config.toml
d_expert = 64
d_shared_expert = 0
activation = "swiglu"
moe_layers = [0, 1, 2, 3, 4, 5, 6, 7, 8]
init_std_router = 0.00833
norm = "rmsnorm"
rope_base = 10000.0
init = "uniform"
decay_fraction = 1.0
decay_shape = "linear"
doc_mask = true
steps = 5466
Below are experts of layer 2 (counted from 0) of a mixture-of-experts language model. Rows are named router (the router's row for the expert) and show model dimensions 0-127. Each number is 50 + 10 x the weight over its row's rms, rounded and kept within 0 to 99.
Before each expert's rows: a language model's description of what the expert responds to; "raises" lists some tokens whose logits its average output raises strongly, later layers aside. This comes from a sample of Wikipedia text that the model never trained on.

# expert 60
Mid-word n-syllables
raises: "ic", "ice", "der"
router:63 44 42 50 23 44 54 35 66 50 59 40 52 48 46 59 46 57 39 60 32 50 37 38 68 54 40 44 38 51 40 41 47 59 38 61 47 56 63 50 45 49 56 40 59 58 45 56 76 65 29 50 39 36 68 48 27 38 47 51 58 38 40 51 46 51 51 58 61 61 28 40 47 42 56 58 57 31 56 62 51 48 40 53 56 48 49 62 54 45 47 49 63 67 57 63 54 58 51 42 41 44 39 80 62 58 41 64 42 59 54 42 48 56 56 55 57 45 51 40 36 44 44 41 53 50 57 43

# expert 8
Word-initial consonant pieces
raises: "ate", "il", "ook", "ad"
router:61 46 42 53 48 43 69 60 50 54 53 46 50 32 57 51 54 43 45 56 48 52 54 37 56 50 44 55 53 51 37 52 36 67 69 50 44 59 66 44 67 45 54 45 51 45 46 64 60 53 43 42 51 32 66 50 36 38 54 54 62 40 31 60 49 43 54 65 40 53 37 37 58 49 38 17 52 50 45 60 52 48 59 58 59 48 44 62 54 63 56 55 49 59 59 25 49 59 49 60 31 54 47 41 59 48 71 70 32 58 55 50 49 58 47 51 54 48 48 40 11 49 53 49 58 52 49 49

# expert 17
Single r/l/v pieces
raises: "t", "or", "s", "ved", "n"
router:57 48 54 57 45 49 64 57 55 54 53 35 49 50 36 60 63 36 43 59 41 55 39 24 59 45 44 53 33 49 46 54 48 51 70 35 37 62 50 42 48 32 51 40 70 48 45 55 41 53 42 37 51 48 68 57 47 53 55 40 58 33 41 50 47 39 49 50 61 54 31 44 51 38 49 38 60 41 37 69 39 68 59 35 49 54 55 50 53 38 48 61 58 65 47 50 58 58 41 59 54 47 40 49 66 46 52 69 49 56 56 55 56 46 37 55 65 24 48 30 30 50 35 49 67 54 54 59

# expert 57
Word-initial prefixes
raises: "vision", "vi", "ject", "port"
router:49 47 41 58 30 48 63 55 53 51 44 18 56 35 53 57 61 44 44 53 44 57 48 48 57 56 56 65 44 42 29 35 48 65 65 28 47 51 51 49 75 35 55 55 57 62 46 62 49 62 26 55 44 44 59 54 50 40 43 62 56 36 41 50 47 40 61 55 60 47 40 53 50 41 43 40 51 32 38 63 42 39 48 44 71 60 49 77 46 51 39 47 43 62 55 34 40 53 70 64 52 56 53 39 54 53 52 66 37 48 53 45 52 59 44 53 56 39 45 56 41 47 45 52 45 66 60 49

# expert 2
Mid-word ri/la/lo/ea syllables
raises: "ck", "ve", "us", "ver", "ff", "v"
router:54 54 40 55 23 50 52 56 65 48 59 39 54 38 55 53 57 22 45 42 44 43 30 41 42 58 44 27 46 53 22 38 40 62 55 37 46 42 50 33 56 43 66 43 53 72 46 52 54 52 22 45 33 38 67 53 53 35 41 48 56 54 33 53 49 46 45 52 52 48 31 38 57 46 48 60 55 43 33 56 43 53 38 49 44 40 52 54 56 65 50 52 67 59 55 52 44 53 54 59 47 50 51 39 64 47 52 65 63 53 61 45 68 52 43 57 51 46 40 38 48 41 46 52 56 58 52 43

# expert 47
Sentence-final periods
raises: "ies", "ious", "ical"
router:65 51 63 74 39 35 58 59 56 52 57 42 46 39 50 65 64 35 57 44 50 34 48 44 64 58 63 54 37 56 35 48 41 45 58 28 49 72 64 40 61 35 48 53 55 46 41 64 51 64 45 45 39 48 50 40 46 39 53 52 52 40 43 50 54 30 55 40 43 44 36 47 69 43 44 38 66 43 34 60 44 60 62 46 64 50 46 70 43 51 57 31 57 68 47 47 50 50 57 60 35 59 48 63 59 50 58 62 42 63 40 38 52 54 39 47 47 47 39 46 40 51 50 37 59 61 63 41

# expert 59
Single t and b pieces
raises: "om", "re", "ur"
router:60 54 50 54 44 53 63 59 67 57 57 33 38 37 56 59 50 43 35 49 50 56 52 47 60 37 45 47 38 48 51 53 42 54 50 42 49 47 56 46 71 29 56 49 71 53 30 49 65 59 48 41 45 49 54 44 36 44 44 52 53 31 35 32 51 62 55 46 60 44 37 54 59 55 29 16 54 32 33 56 39 28 52 37 47 51 57 42 64 65 42 52 37 46 54 54 52 49 53 54 46 48 42 64 60 63 57 52 51 54 59 28 51 46 47 56 51 45 47 47 45 42 43 43 65 60 72 49

# expert 56
Vowel-plus-labial syllables
raises: "ic", "our", "able"
router:64 50 55 57 60 38 54 58 65 47 66 37 52 47 40 58 43 50 45 50 48 58 47 45 55 54 50 39 48 49 36 51 49 55 59 49 48 47 67 46 67 50 48 42 62 48 26 57 50 53 30 48 54 45 63 33 36 68 53 60 52 24 34 58 36 48 54 38 65 65 50 33 66 48 38 39 69 41 57 65 52 35 46 37 63 49 42 64 56 56 64 52 50 70 46 38 52 49 80 47 44 58 57 47 43 62 55 55 45 59 61 37 46 58 48 58 47 44 33 43 35 49 58 46 45 53 56 38

# expert 1
Mid-word Latin-like pieces
raises: "e", "a", "ee", "ation", "ic"
router:67 38 52 55 53 28 50 47 59 51 56 42 65 40 45 70 51 44 56 53 40 59 44 47 49 48 42 47 50 40 28 55 49 60 50 51 50 52 59 57 44 40 65 48 53 39 57 58 58 70 45 51 49 41 75 46 40 55 56 41 54 38 39 46 44 35 52 28 43 52 33 57 45 45 49 58 61 50 43 70 49 52 61 44 66 49 66 58 57 72 47 36 66 72 49 26 55 49 50 56 38 49 65 47 59 66 58 54 41 62 48 67 59 53 39 53 43 26 50 56 36 47 43 44 52 42 56 37

# expert 40
Consonant-a syllables
raises: "mm", "mb", "ni"
router:59 56 54 49 37 38 59 46 63 66 59 32 34 48 51 70 61 44 61 41 48 56 45 21 51 56 58 42 53 55 44 42 42 55 67 31 48 41 60 55 48 52 46 43 68 61 42 49 44 58 36 48 40 56 53 43 52 36 49 68 61 37 24 42 32 49 55 38 46 50 37 46 44 47 42 40 50 39 44 57 48 36 59 39 64 41 45 59 54 60 38 53 52 60 51 46 52 49 76 64 31 49 51 50 56 56 41 67 46 55 58 41 47 58 43 62 38 51 50 50 35 49 50 44 76 57 40 47